Experts of a small language model: 64 GELU neurons an expert, 2 picks a token.
Below are experts of layer 3 (counted from 0) of a mixture-of-experts language model. Rows are named router (the router's row for the expert), up (a neuron's input weights, with its number) and show model dimensions 0-95. Each number is 128 + 32 x the weight over its row's rms, rounded and kept within 0 to 255. Numbers have three digits each.
After each expert's rows: a language model's description of what the expert responds to. This comes from a sample of Wikipedia text that the model never trained on.

# expert 7
router:084136108085133110081067084099143114106093120207135087176143133103181074108140117108152155152124156194183111165139090145185160121111125145153128111132085145172121098133066105162156111088172143134168126126162127090093152069085133111145144190148113150112124153105157075193147180113122137146
up0:116085123150131141114156152134134149158113144151143119138140109139180119089137117156126121137145073101125117176091128068134076130116110134133118124099068200114210084050123122128120108111135088147126044122154210130139098067127158161119134176043121132149157086176140145178183143143136137113
up1:169122089125140079114071126130151120111112158131078137143209074141108125115111122135125137119146118145120111170101174080161153162125163130116138157126131134156094082109113156178136095138117128138202062166148062107106136160090101094168065168040173172141147112170123098127082080102167119109
up2:134169144117096055120139165101104128131103082214094165198084109141106135093130106079125173149146124121126137074152150205176133159106105148143159095099070138131111135048087164118140158153142100091143148129167134131124128107124158170087098066138136158147181107137100105109154184163141150109
up3:120225152060112119140140161098140106096091136127158160074228147112137102103134164085111108201142173097130144202129133148145174156077120100141132098140130136155145124175110095166141148098075129128132109095142130102112144127120139111175152118176155135131122118080102065125085122073137076139
up4:170112164064077104087114132138074151063112134102074122142129116150117134111133103124145171170150141119105077135153099157092076143132111183102147168147136192130103100140139152185129095033186150093136157147151165123155151144083100089196109100086160139106108121166134099130138107178150137082
up5:177167150118130124132130099183123156111065111159099141127156093151105075089164102140144120142119127158141119098137102100073102055107150176063145104138142105164120116141043074107170120062129085149174149155154128123067120110150187132160132142141148192071170158086137148110128165136135124082
up6:093143167115109123106141092112092107104157147127139048125096138109130148167108102149113137136124151148092090189143165139125093105139083145197176146124092113131086110199147152053095165172093134144100121180155157161125137114131124195128115184146114116173081151098134154177162137032118144098
What it handles: The words to, a, an, with, it, plus short pieces like at, b, un inside words, as in carbon, Latin, Tuen Mun.

# expert 0
router:129088164156167103130132154109128166144166213082160137177130213117094120130181064111128138103132092159123146121115076157025120114186109107178068143139150087136120097121164112155109116104102108100143169165114150101165137140067092185114106101106126119118118166135180145111142135134121104137
up0:146108152148159127147159136212153127079107108119162156145195156144124100120114158128118124145154143130137114184120033108122084156187091119120093186136152106120173117101106112114109068124151127136069171113095186102155128147125125069134143142092168091176108121108115071126183090092110128195
up1:130136128166161110131135129146108090178134170115127104150146157152049113159169089141074134128157132089144138087090137162121134180095054068139110151149158158142132147157088077142118141048105089145168154190122101105131131112124080119087081070149111159147102136132148067047118130098165102144
up2:105102210141130111132063136158088146119147136142117101163141127141120125149162131183139139066143076169132181186163086100143136127073147152175110106184091084084129091132131152085054145122081139111150137183138115130153127155129120101072142116139105086148153132129066074123079191119119087144
up3:111089087132140135141143140071114089124166096187126121080057178129142088096196158139149167158100085153166121166116109159074127088109109102128088098176122132132149093137145121149122083132097126107134111125147120092168084187114140162165102165108154123133158127109165140073196055202101141117
up4:147086080123134134159150092109089168168120113164141158090130143131154110113159053167125106143148139160143138122145105137135087159172138129105126131183129136169083076131140111144120109115088139116147175121127219161130048249089095137168107080151115105152107126114108152140121098156182169105
up5:155172181168026151154175135106094134109118111102092146216056154134083138154158139129133095113173131153123133158119169145143145142125098107102077181157126079091112107109149120105132106104139150130165088180139171141160124111118138110066111056141060109132156179131144112134118130155080132109
up6:085182168117134155116132107124187152074186029174119140182166151105134120100136095136127085144080117123124125153156128101123176160148137162128094160133109150134100164096128077089129089157088200093133163123164086116154115199155109174136140134160134114078120140127143072130054096148126133129
What it handles: Middle pieces of words and names after an initial letter, like F-inn-ish, B-as-avakalyan, b-on-us, uniq-ue, Den-is.

# expert 14
router:118112199184163158175113159151103094159144105112149181116106126148132119068055159120099105135144076151109136096104104099127113157109098106126125156109100158131129179157045150106138166140154142151122117131112141144122156084101160100176151149136095124133137067103179063211169083082164138158
up0:101111155117177095147111096073135143129141139182145166163139093128123156106127146097104129131162082122080107111130209183104114211111083140136090154110084071120074140174092159134136123074101129117152162104100153172147111142092137185122109120096135069154163123071099098128141063090116112179
up1:132157150119131136121119142085113135165133134110081113130181141219114150103113096107124064186144158110163133069174114166118146114183109139152096124126158113112138172127080105113157068129108117130164072124180121110134171116123135131116119155138099217131134127086083218150070121143055150138
up2:117115105083083164116175147157122130124124089139101175132080131117125101158055128095134138115162109072119182134169145128124179148124066121061110128096128097094160119134132093095090157132089191132121141203139122136130173144150101144162048129108136124094129149107158095103232133119100161172
up3:108120106147151160100126116130110172157116121080132136154151104131123165152107154184135146086134084123065113167114199157106160142147205130092072095124086118176138184143115124091114137157065162072115136037132091129143126154140107090089138112136046122105150132078082118085136155110164150095
up4:106094125146106136126121145163131116112126129087185175195093171134078115099124155114154123163147075142137082112145127152114120205062073087117089135125098104101138096070075107083068132144119174110113186142082166143157138171142140120123155136112123086092124167113139130087194135203085131143
up5:123131111176163094150153123089109133135084146124127182154094095156159165164075151150136117169173139067113091137105155203112103204082099165136117154143130146141172195134097110085088122099098138165116075115160192088149159051093129108117132111128138074126142094114111105124197115148109113123
up6:062106180161175158127080092139111126152121066111157107143182151163086089158132121111132130123138106152182104167111122101146136103161093140121138102192187187097172152168120156139130134122133170090137150177150131097118127089107165139148177196093134104121041123111137090157133131089187135077
What it handles: Hyphens, especially in Arabic names like Al-Amri and codes like LY-158A, plus list dashes, semicolons, and word-initial c, s, f.

# expert 5
router:106125133138167082098094119156133146111093125183121092122139137160145147167155102105125117122129149122110136116117151088120158103125182120143041140080147105091048103150110180129091163115170114128155101171159126178179116125148104092090126072111116232114144076178136141136160165158164065088
up0:100150113124108126129181140182114099106107091141164136137086149117141161126130114087140154136069182110094153061103090124100144150130083114079115081166172132076168116164067090142163137092109169103119107104122099171144143129176127062066149080101129212136086105154104149122190134149085145132
up1:127160134181133134135148109138124055145123118076108136124143118153087169117153107152092110063124099161146136056129127095125180170120089164072111110108136126102144111167066129079075156205156180099108181137191139138135127113111112125139118069083148145110124089177157139174168079079128130101
up2:081125124153143194087098151164130139183146157144103148133070141180144164156142165116155046122133183165088093106147133112158112153077133162134144127121160131188143090094136104172147102154117084122109056136142146147146170157083149079128135110128024123165171113143109119103170121107080110140
up3:125129102203133107146105099130070097163078132169116179107120103113163096149186144127166099137174170182069125144074113149159180146185083119121136135155151084097113121143109197143088169055096139120117168137125131096114096092136080151184146077141118122170126094138130130159147138132193122133
up4:153186121091171127118151123158142089135075150069070085105099085138104110105119126095150124157108112145177084142107090115126115146151132206115143124115123124104073082087166169076139136121068134149106118141185083137101099191118137093134174100147154192173147118145121182122129156138143049162
up5:078145175128159100121148095184115158137094125133139153128125097122074145102133100147160096145151152093138121157095139122197171147149148118111098138128087167148135134165155109167139106067151182097082121173164051197135115082087161164082062104116170156141152142117098144094139149066196120107
up6:120168108120186104133163098174117113154139169157047153109088107132130135110121140110125120134141138136139085136089151164159125152086090087188082114106057130098102172141120164151170125137147150198175122083167117122203108151066143155161105148160127139158167148111134133121176037093106117097
What it handles: Vowel-heavy endings of proper names in tables and lists, such as -e, -an, -ia, -os, as in Currie, Glentoran, Ukraine.

# expert 3
router:108116121114118104110127120176091174150085105128164101115089109163134152092222177132136170079141126082107133106092152150156105121214174166093107109125136162137093174120144134137136128114094097135151164123093122191148111164116171116089059131168118140123073188115127203079116081132111113150
up0:108150136178085126145098092108068118105135113143137126179091090163101112154100077167158107139204201122138107131154152086162147110178126149128043121183170176117128104136138136186090123094078129124090119103156172119127134157083127115162089115178122095139093154146107139109116156139218150122
up1:094110126092142133112117146168144144132144122139193147139051149121108164089114113160141127152172138101156134116148123125120107089084197075146121137144115135074177112118146132091054130122147139161120117165060128209120139165103125102141168075182093147178042147155098066120169162120163137125
up2:114124128093132079136078139196113152158153172161130144109151145123152123159194153113151093205137158128131123094098117142175130159104083154106149116180132229119132128131074105072126183174114097128171136070101079137071083090140094114100099114139146110172127088170084096134155113141124114139
up3:126089152097121185140112117097126151087142090143086110124144175098109159122104120149076084101099064126073143203162080133157131120192132100113094093144103128135073064111149138125143089106184119087149154121167116108072122081086138110107132176088219145067099122120138122115125147137170123109
up4:096166152101113140126136066130132132144169181137168091105136095129113075109177114122081088127129159098161174125148145180116105082056142142144169117107176135099100120109176172113126148144133154121167150191122085129065134173117145179219137075167164082083107138129125133138145095114189110124
up5:127213115120148127105099216109153092134128112154138144121120116143130085110201164068166156108154109097144154094081144105126096111152097104089215084109107114148151103105081109170127130102103090157177115166104115177129100172147136099122168162109086113179121185182128152094142123145087110114
up6:182116123118133078107106143084148112168095135122189095113119149123142116108166179113142119138141139115158179122131093134143115105108053189051133102189150172121143125120155133102097068141100188145113164161130117181102119120181152102097119093134159123146082117144132165051153176108181153197
What it handles: Middle and ending word pieces like -ances, -ing, -er, -ate, plus the pronouns he and they, as in appearances, manager, participate.

# expert 17
router:105112115168121136123191101119121216143126102123128051153065120113121114107137157167132115151183145157133123123125091125135094147117084167124147107111062161203155132102080074141137107145132135134151131110191177112119106193132108120091167141107148095107162159085093094121137182112050087159
up21:143124148138075129117183107152154126115074141146102147114124118080128182118143160109152113121152134185111088168160099148095124180083138116118115042168089103105211133110101134129157099156129110135143183141180170123169100093149144139159084080062113128090112147185131181132133134123095043136
up22:083144172115091133146096184110140160080137144076121111129121136138095235169133149095170094121192134142120094154128127125125092168149145108115161110149122133069160175112074139089132156120138157200124105069126106120135120113182100143101180168106159078169120156093149164068073135105137101127
up23:127103081145095132074179169114117172097069136105150179086022150147181113115106145157105116149184085187134125133154113118103141132155074126105144098096136100110148090129116109154119115160138117149110111167159105096155093082146204091092207081141181138153109107157160109126115125131123120095
up24:118099142112147171115130072105207098134112142133110111099201087154168143157164053123069126160134129121192093106111137083171134083139123131134163138077174111108149163146148097091103177146107082099120148068147075129076135165132116143156125132147128168177108111069142106151091057135137140150
up25:163155118143170122167146140168101107088184117114106186055144137175129088112123153130097149113125085164179112097126160109115086154142116141114093105108096119096165189148076127182151160122134110165146100130133135177154107131107116088087082158134130170162201222132139118085132091137074079158
up26:149154116142144158100151148106173130184057152111109131120141107129125124098112147134167144078112127097137121196092190185061154140136161108102136108134078171127160111120160130138137137106072145162129184151132164078076125139120113121143113114069139092097022119099170097136157148046152139137
up27:204146134079130110082132132138081120114133118081095180167153157135175041065132165142100138154136140149197114110174135106121093113156110082152091102086136102159103152126095094116165115105086126128130172183131108081144144133120145158114175141141051172124119100199122087091160130107098104135
What it handles: The words the, of, in, for, by, from, at and his in running prose, as in "capture of Shusha", "victory over the".

# expert 18
router:160081104142118112078096171125145118135138143206124110098149108122153084151105120092103150120195182106115194103162121158181109147099147126156134130140128157082101143111122143127141178150110143098204150146144133150070097150139093100182149079089051142085185148107080169111129106166088145170
up0:167177167160148103146128162094146157161182131111075172131168148082143198133124149160139094181151148123171093156147097097143106186152106179072167082116137191172135141102110084130164104154108096130142168189084106160134153074143140154115121141132033121136147137103136117091137155154127097121
up1:156092168153091114160094120125101133151171142152087156157194141093146071126175106162113175153122150135091173083123182192171147206095106093104127127130094134090111099118137091147113103070140070059178070095139125127133128127131135155105178162136091110091173107187129133121143145091152127113
up2:111117147115144146068127135136110151156092117138080138118192099107085164144118171152097102165156206132099133139130086193136113142083132067189105150125113113131122097136194138129111155090107113144156122188175117039115089168121113201097159075150095132145083166110083131126136118142176123125
up3:074143117161134124156089108108113140168126097104113132112075091154065146131119129046181163125114131121117097138155180143068152102207140135154126159143060090108108140124121142145189136133127188101171151100175116125103166125151116123146144198108133094180148083122153163117082086109144206115
up4:152142104100107087137113126089168159136185086146138120107177086097123146150080131109156147117095167131119097077101147135061092120068152148184146124186077132138107178083134116094100154132133058078168099111161144109107129057168153137164153146108129184157098067097131103093143147143071141105
up5:104127142143053111187129081178136122155144120130154094111166122109077152133115126081120096127115152101128094088154163149110116142137181110087085121127160196154199166121122143127118126125098162152074144221079105121027171099158146111122154143082159187085130144106118125143116145104131102107
up6:165114132087121103115136113139124113124218058124129146146154078071164120099127107104174164131142152159160113183141092103145061100090152115118145081172139142054147095114120066166155162139095121142130110119140087108078119082117153180198151124126118108129134169161097162132097124045118104133
What it handles: Plural and verb suffix s, ing, ated, plus common words like first, one, two, out, years, and month names.

# expert 15
router:109137118130120119114106155172088178119098179116109159125108115133125170093104092092114148131107167095117159210148117148159108114110184110120225143112142142071092185040189148166091120184146145150086124104117143139155139107077149190109139100070101121144172120115127112106109140103121174104
up0:097176120123154137123161155123129100154092155134103132161156097161109093110115129166133109137128139076140168162131134143159093140117084155104148120194121126133154131044141111156124095040089227107096137192105191107126138145084186099091180112163113129103109157095109110118097171155077098097
up1:065129144167099143206171166113128056146081125187148163111128159128102117142128155145092145228111144091131147099145155153123139142127134147103162073096150120102089091091118092101112098088157120072097184142165121144123125091150130060145142088105081109118177085165097103155143084129136109149
up2:135100123102109166051193118113143093087139127171116137083143101122110140108143138074129133141076174158142108102118122168128181134144140061075115063113140139114140095026120155094165096110128092155190113127156184097121133157129134187105098113068113138188137151124178142135135098132116175119
up3:128159150072099119152179067118111098150083127153090107105168116099128031144150154119100157140122144107080105169130144128168075142124149108078203126135087122150130120134131103166114166145068137127142168110118133116105104143151176147070097096223179074168157142149098104141133173128159146130
up4:099136098174153126135138133070165168168128155173135111182117125143118126102079191087086092135051142084159161175126144118099120155176079148073172109130100136096126165107128135116121179152125155135157077138168159110074139100121080145140093129116164075122214076117126150090156101137135165162
up5:140114133139148148159166092124105112084132107114104117165129156153191152161097181180194194133120087108127137136103168142108069111048106144149118114123124122166148163147168121174130120197078146130118112178146169090167160076118170154141173099173108160127118179145124101078101192107096142099
up6:152146103116148095124149146185102145080112162093130121163189157174125086089077134128118123102145078118113130142162143134147115168149114121027126118139096133081097131134063182109164113165151087124121069192180123164196162153098075159136082156145135110133149129179107098114144161116072128128
What it handles: Word-ending pieces like t, er, or, ik, ant inside names and foreign words, as in doigt, Vlugt, diabetes, and capital I.